config.toml
n_layer = 8
d_model = 96
n_experts = 256
normalize_top_k = true
routed_scale = 2.5
balance_loss = 0.00244
balance_bias = true
groups_per_token = 1
vocab_size = 8192
norm_eps = 1e-06
optimizer = "laprop"
lr = 0.00214
batch_tokens = [32768, 65536]
steps = 13562
dataset = "wikipedia_en"
Below are experts of layer 5 (counted from 0) of a mixture-of-experts language model. Rows are named router (the router's row for the expert), up (a neuron's input weights, with its number), down (a neuron's output weights, with its number) and show model dimensions 0-95. Each number is 500 + 25 x the weight over its row's rms, rounded and kept within 0 to 999. Numbers have three digits each.
After each expert's rows: "gets" lists some tokens that make up at least twice as much of what it gets as of all text; "comes after" lists some tokens at least twice as common just before its tokens as in all text. This comes from a sample of Wikipedia text that the model never trained on. Tokens count by the router's weight.

# expert 244
router:486487480462482494480536467496468507513543483522523526516480487451457521510464499546516451493478471554511498497485494503491500493509497553489482516499491488475516494500467532511502513495446482519529496475509510455517471484538476489521456486503483481493521559499504535530562514480475476509
up3:505512495507507555452510504494464498490560503488533483513492457482499537508523493516487466512520539494530545470483502507497503471482498524607497513525471489502502490492541486501537510483484539520489518512501514527491490457491545472521533512519516530479502473525505517504496459494504469507
down3:524449475509488494499491503502443450475504465463505521510507519497528524498501508512522507492522489477485497517509498481506524495470504508503494493497547517448496521472521530518519491473464532480520475493544531518456500493509481511483485505527522458530534488522460499509595463507459506535
gets: "| ", ".", "==", ",", "===", "–"
comes after: "0 ", "— ", " ", "1 ", "Win ", "2 "

# expert 151
router:518496470478469521506533485462500505502534533511474511484464508448494556485488472502495486454478505505477479500495455503541503498490509509535505520475514479502502484492467487448508497481501525525486534504481488496501476449505571505452458493510474457503511480484523519550512554483505522475
up0:508546519513456522520537503498513524477505485507520494438515504510488492446509466542487519497521512502454515540484521514478525509491457495498525517464500519519516521477504558530477499532436508504544537498470517488489469514521458509499492513512522495503508499503527526483514463500530491564
down0:487553566508514516510495538512500494495488490498520490479508497541511492529475463496474514524454477496475473473512501510472463488515492507531493489494528515515494482555493483548488548488469528510476493479470530499518515486478535552493524557483538428506467499525517519522515496510492488511
gets: "American ", "States ", "British ", "French ", "German ", "US "
comes after: "the ", "United ", "S", "U", "-", "an "

# expert 30
router:509521505502455510499447520482473515493508476508474541531489522488482503507474492500478508495510482471509524444475492545499504478487451487514485502445469464449498533491494521495489454478491498459512520506448495509503475465482550527500509447484500526485522482499510490501566535471515511506
up11:492526481499509506525497486535492521507530528523474518491472522509464483491514482478476486474494466479489494481526501563500485462458451492452537545487449468493506523485495455462481512537497524505473526554532481499514483499488519499466543476516561495448500484505516508503519486491482510509
down11:497473498467487507478479545513507500488521487555491488467522491529561508524501486500539512529524559539504495571493494441509528474489517480487490491503479517486476495470506469446507487530494506493486527460500482462496469541542517509518528481503478533468498491528517490491513526513535492495
gets: "pro", "con", "Con", "per", "exp", "min"
comes after: "the ", "a ", "s ", "-", "The ", "and "

# expert 197
router:487507508541487508466460502450487531517525509488553518516464520508458503541445460515503470511503537502482525507496512484509485484492462507476514494510466479492444476507479489459490501520531500531513512499485466489488459479530529531479488453503481513529506493505483449519555494509468473473
up0:508512502532489507478495538445470525496528489484484490488514502511484502491536530494489500494467474534473535484502477523484472435500526523471493487493473479537471500504513514462464500500503498503522583495486483489559495514541483469510498526482531493520464550499544524544528481522507508518
down0:471489505500476465481457463518490481529529485470530541504521451505517508471510512501441519479503527493539473531536475501474487499516506498491521485509517491562495500510494558511443464458472486493535466508534501505502511497504495535483520515512530503520495465494469487457497453472494473478
gets: "| ", "ub", "ip", "ou", "it", "ob"
comes after: "H", "C", "W", "K", "S", "A"

# expert 255
router:506472486503466501533522465483528499540514504568510550531470511486517531495472461541526509459476450490499537470499503522524454492489485508471482484460475474494535511455491488482496480456489496488494527495494492506524482486514542493470496481509539505500509478514544506532518521500506441486
up0:467496488517514511500526475499515493442508554439476517512491513481504483498491504565502512493497503478444544466515497500481478504500477499496479507552525492527484475457502518471515544462558444505512520485518492523506481475478471537512484472513458460484499487502528494523502502504499512530
down0:512454515495480542489494518478511450521507524559486546502468500531491538483498520503463482501548500460509463497508489519526524517513518480513504517520506501530492495497468504514507492489487525525492538511479499522518588513507544537483466499494477510529503484505500450538525475471525469471
gets: "ing ", "first ", "following ", "next ", "th ", "same "
comes after: "the ", "The ", "his ", "s ", "Year ", "their "

# expert 37
router:526475468499475475496473477510459536554520484535521536436495482493470498561502494518484498492490508508510513476470538512504547487504466546510498501477487500476481499482485550475519478520516539513505485526507482476486470451517531517516445470523506532468487489484519484474524507480503490532
up15:506425514515527542473465503519542521503525518520470500496488498464519489496507505514517498506522501524468547459527536508494470527507463469519519508463539496489505487457454511487491511481505496525500483514503507522506521488513518546434475508505509496478505489471557480509512573500515503483
down15:504509545498527525531517530512512515522542501505471542467470480507504504514502556513523489491503499490488487511546526491502498519521499507531526497550470476482457473498550468504497505495477519548472497531500455464516582503477519463475514492511521475459512516538508507505513519496480473530
gets: ",", "–", " ", "′", "con", "W "
comes after: "1", "| ", "2", "3", "4", "6"

# expert 99
router:463496482470480502498526479478544520492532549537496532521465531490504540477480497508480515463494471509495531477503513519515488532484482547516489479522515475507501509461481518476521478494479490486487536477494496555513495466475518528464451485506487510477529461491517532536521511490547440466
up0:492488526506497534505474485487515521454532472502484509503514511506510455497473479507511505464503521492467494467521510518520461522556483534494523468526512494542511516500518477512462487517474496497435517481481500533464500509509533452481530503452482465429501511508503481495503513460480451538
down0:497517509508504501478544485505537415492482489505519512526498482461486508485494528506507480502499463513515490531496503508522493482476475488473513518474457540492493467487516505527531522477496502531499534517480510505508553547469511530511479518488563474538521509550497504548484554466522474520
gets: "new ", "first ", "al ", "est ", "original ", "main "
comes after: "a ", "-", "the ", "his ", "The ", "an "

# expert 61
router:507472492516506513492484480492503520496516476535527514485454502496508536534444427506505509540492546495493527484504505500512514525496440543502476500496491479486492511452444495466488486511540495502517488520473485477497467478519551500459460470484519528497518504516503491489534509533498486439
up5:536488507538543569529557527491529503511526489529503494473472518507508489490492439502492492499501482474486449491498525523529514503475492519487518519513486451530478515475502487492516484502501502470495569540471490482504497470484503470479537513485535499520471516538506470539544489509496470523
down5:448503489510520473528524549496574549519468502553504454477484510472482490482498497471498489510530504504469533491481490532516504467509515501538493514496525493536500530496539466543467516532489533496490501482551496473514445500473480467512525508472480517518494500493536488468514487510502488475
gets: "–", "-", "age ", ",", "mp", "/"
comes after: "6", "3", "1", "2", "5", "4"

# expert 95
router:479482498483509553518511480491483489477522511526527509531447498492488479545443463488492501529489544523451498506508458477536481487486488497495485556468485474491474514484454524501507530505524468496517533530477497470518472459544509529496502498500529514475503544499528497523517510527482446499
up0:485540478513509525511471528478508525493498492523508502505473547491458466533510462513508508506493479467492498508496538519539550495522498507517509449495524483441485492528460522490512517487519519500502522552446498504472457487454504478498483496502532494457502524442477493477520535516492548495
down0:497505542488510492521501474487476483515478482468528488499520484513482483528538496496530535502472507540500555549504479483516477497467497439498514497490498462488476537506475531538536499523493470479467485510491519462496478505511523562472521516488504504505535515523499471505462552482433527492
gets: "| ", ". ", "; ", "- ", ", ", "ve"
comes after: "A", "I", "\n", "F", "Be", "li"

# expert 146
router:536484530507477511452493495495512497545513503499547520457459501483512524530444493494516447522509542523484523507484491493528476481480454526485506527500503477508460504489455505476516495500537485550463496516476487477501453491535531539491456478513497459498508545471498505499524487496472480484
up0:509472523550519500492506487508465540498500473503474527463481553486509495523494465487499493503479450502479529505409508475504515477545502514528497490514474545513506495502515471495504447511526504502512460518441515495485512470495528507446496501475521493464489478458480489500486491487525515536
down0:505522473489452489513504499492480486489503500460479497532504467516532459509519538508480506482475462494536468527504504498542497555433489479555444465528494513511550514522520485482523486502516507476537471466478493483514508499506483509504453512483460496495497526500514512505520489496430491517
gets: "im", "ag", "| ", "ir", "ig", "ul"
comes after: "L", "T", "C", "K", "S", "Sh"

# expert 133
router:572499499519466511491493531410493544462513483518501529479485536448494499505468490468496482503523545485503513439496498500514532424485488518497496541482505507471512511466473512539501488491484495517507501536494497481503486482513546507481497453506490483489484503503508484490516497480523515493
up0:545509506516487457506494528487495515513497532529454508507489519510494509510517451448459500517518488512471502475479507543500522459477515505457498488514480544512461535503481477492491492504455457522514501549462474482526516492507455486525487536532487524474529556522510503532522516511540489474
down0:450463485498510497534538519516476496475498507497499490493494487491462506492439495459517461495529476516497503561533458493488477461514482457500533524517529490485483494500481511492439501523518473573499463509476510461458485490466508521507503481486496476535493506519471508471529469503498509526
gets: "dis", "Mar", "Ex", "En", "Dis", "Nor"
comes after: "the ", ", ", "of ", ": ", "and ", "in "

# expert 42
router:544512494487465478504478542430481552444523473511486531485489509477490493501472501518485475491510507490531477455499492473514531498514503515529489498456489512460492507489478525501523487509521526497497462490499508492519475507524550543476467464504453557532500512488491443525521509490473497500
up6:521497491545480523489449491472504520487504465540477478482487488501529501513499482513530511497520470485499522440497468507509495542512491471470465474497442455488454505510496526513496496521486491475475479527541487526499509481535529435454502468490514524518508501531481489525542512509479448484
down6:490552511497491498540486475469476498539454503474520483514502512511500483509544483484517490494472488497515520486488454466536524509519527486474515507475529515514484512503435470464538524494491512472509447512482482470519510463519475473499513481503497482463505481537505462567509493488566483512
gets: "Al", "al", "af", "do ", "inst", "it"
comes after: "to ", "and ", "of ", ". ", "\"", "et "

# expert 231
router:506490454462455477491463504476451521443521494489516539478492474462472504487455480510492495516491506510491525495497489494485550527474493515497503506527504471462496518501495494516482449512528505471511518519505477509516466497508538514446454478522506492458516509448513518494547544517540477517
up0:490486463500511499489486508540506532547536469508575502470464490508515494514516526525532539464534483486456481504479489553512545519498475520502503517507505478474427498490502490517499479521509491477476520527489472499534483474498473481528464514533500477546486507478510516504513502538529527531
down0:508528496534487505499550499477429540545519532507520490487492539514480508480546521507515508523468512478483518476495538481517509510449486500471527489435496518507461451488492503492496453524507518501522459507493507519497483481520487524481499525518495554535499497528488504516468485558499525490
gets: "tri", "di", "ri", "tr", "Tri", "Oper"
comes after: "the ", "a ", "and ", "\"", "The ", "- "

# expert 155
router:512535531543467470426493497434499530459547484494511513491477532496479520516492472497504507502520502511485517521465470502468522496532501543530500521493525466493483505465472553475496483526474478487489497526485476506507447496502532522470444499521500493518510488517505504502510516535546519510
up0:517463486487507501472531492545483509526529475493569510539502489501484516542493464466519491479509484518504496492475545486502460477531478501499472450511458479486498511487473505471517508518524537548512460492523500541455486503512482513546503479457512508505530506481470475502470545510507453508
down0:492505491486492527514509480495508408511480524477513529480499522466483491542514531471501483477473498471524500505502502499461491526498464462505443486484495525494520517452511492441521502518503475479535520535541447484487480477492493486524490547523516513479482487487491505544497477523545484523
gets: "g", "mathematic", "ir", "or", "G", "ag"
comes after: "Gu", "in ", "of ", "on ", "a ", "Las "

# expert 123
router:481499491482504503500507475487483527529527487489540528509448518489461513564465446520501479522474515494490550521465524487479471501455509488504503491517463528511485479535529516492555487477469515518502485502530473517483475447536540510495483480506515556486514472480508500522536493510476470501
up0:484523501540506485513501526479500528501499491489455505487464515479435513470508457524488467480512501550494523504451512486538490542502518507498502457511508511499529498496521479496536518501503508497553503434489502498503461471551523528451497460518473527485495502432500491488491514479477498489
down0:478552467512493508490468482515518531490473479478495491468488447509532530481521480477526473506523523471502533523510510506514505530469514493520434517490495518477441490473506490505458489473485499517508494492504502524491538492518527520454530506494488475510523478494559554516472565527482510486
gets: "| ", "; ", "• ", "uc", "u", "p"
comes after: "F", "0 ", "1 ", "2 ", " ", "h"

# expert 186
router:517465522494472479478485480489525488496509500532478535539458519505466473517467455498488461484510513529481518500509520479499516526518510507488423554461515484536485519526466495504533478495483456497497505510476486508548485502533517518495484517500524492483506506476564481513511537482516455453
up3:513489506526470483507497509502498518479502498552482495506470513483508505449520504500514478532528529523519480513511564499539458462530485538556503540492505476510496516483515483487485509515494489526557468507476500466536482508474529484457450490549501501540492509533478512528520524499493471450
down3:536465492503488514529507504508503491467443513481472504514501512490492447503524533508497481509482468477466502526492468496493461502437501454498555477499486469538528525518474513485490524480505495493527499478553562487511484518526503461504532475522522451508531549515478512502507525473509507524
gets: "- ", "| ", ": ", "= ", "\n\n", "\n  "
comes after: "\n", "\n\n", "=", "\n  ", "Species", ")"

# expert 219
router:497501505484463511506491540407474553471520477503480539502484524467478523494461493518475474490463510531512507481475487482525525544497494512518474477447508478464517498459499547526518475496471478499463491495475495492503477512509545553508477502519477497499485513491512463507531514512503525513
up0:475527486530480455488491523463484520440515523503497518510479514491471518484464524485516522494503489522506530482518549476504504535474495520539513510495459471463520513484506478540515516525480503492524519532496447490498521513527515536529437508506510521498492549527491543493542516518564499495
down0:469523514478475478527534464483530486461510502460461518509521529457482481483511503484505480509548484466509513511509474521446527550490504525521576524490503524482478503478479487518519509498536467515484480473512467483505524487522451450509504498503492490495495513485502473467501529518459529542
gets: "N", "Th", "J", "Ph", "ph", "L"
comes after: "\"", "the ", "and ", "The ", "of ", ": "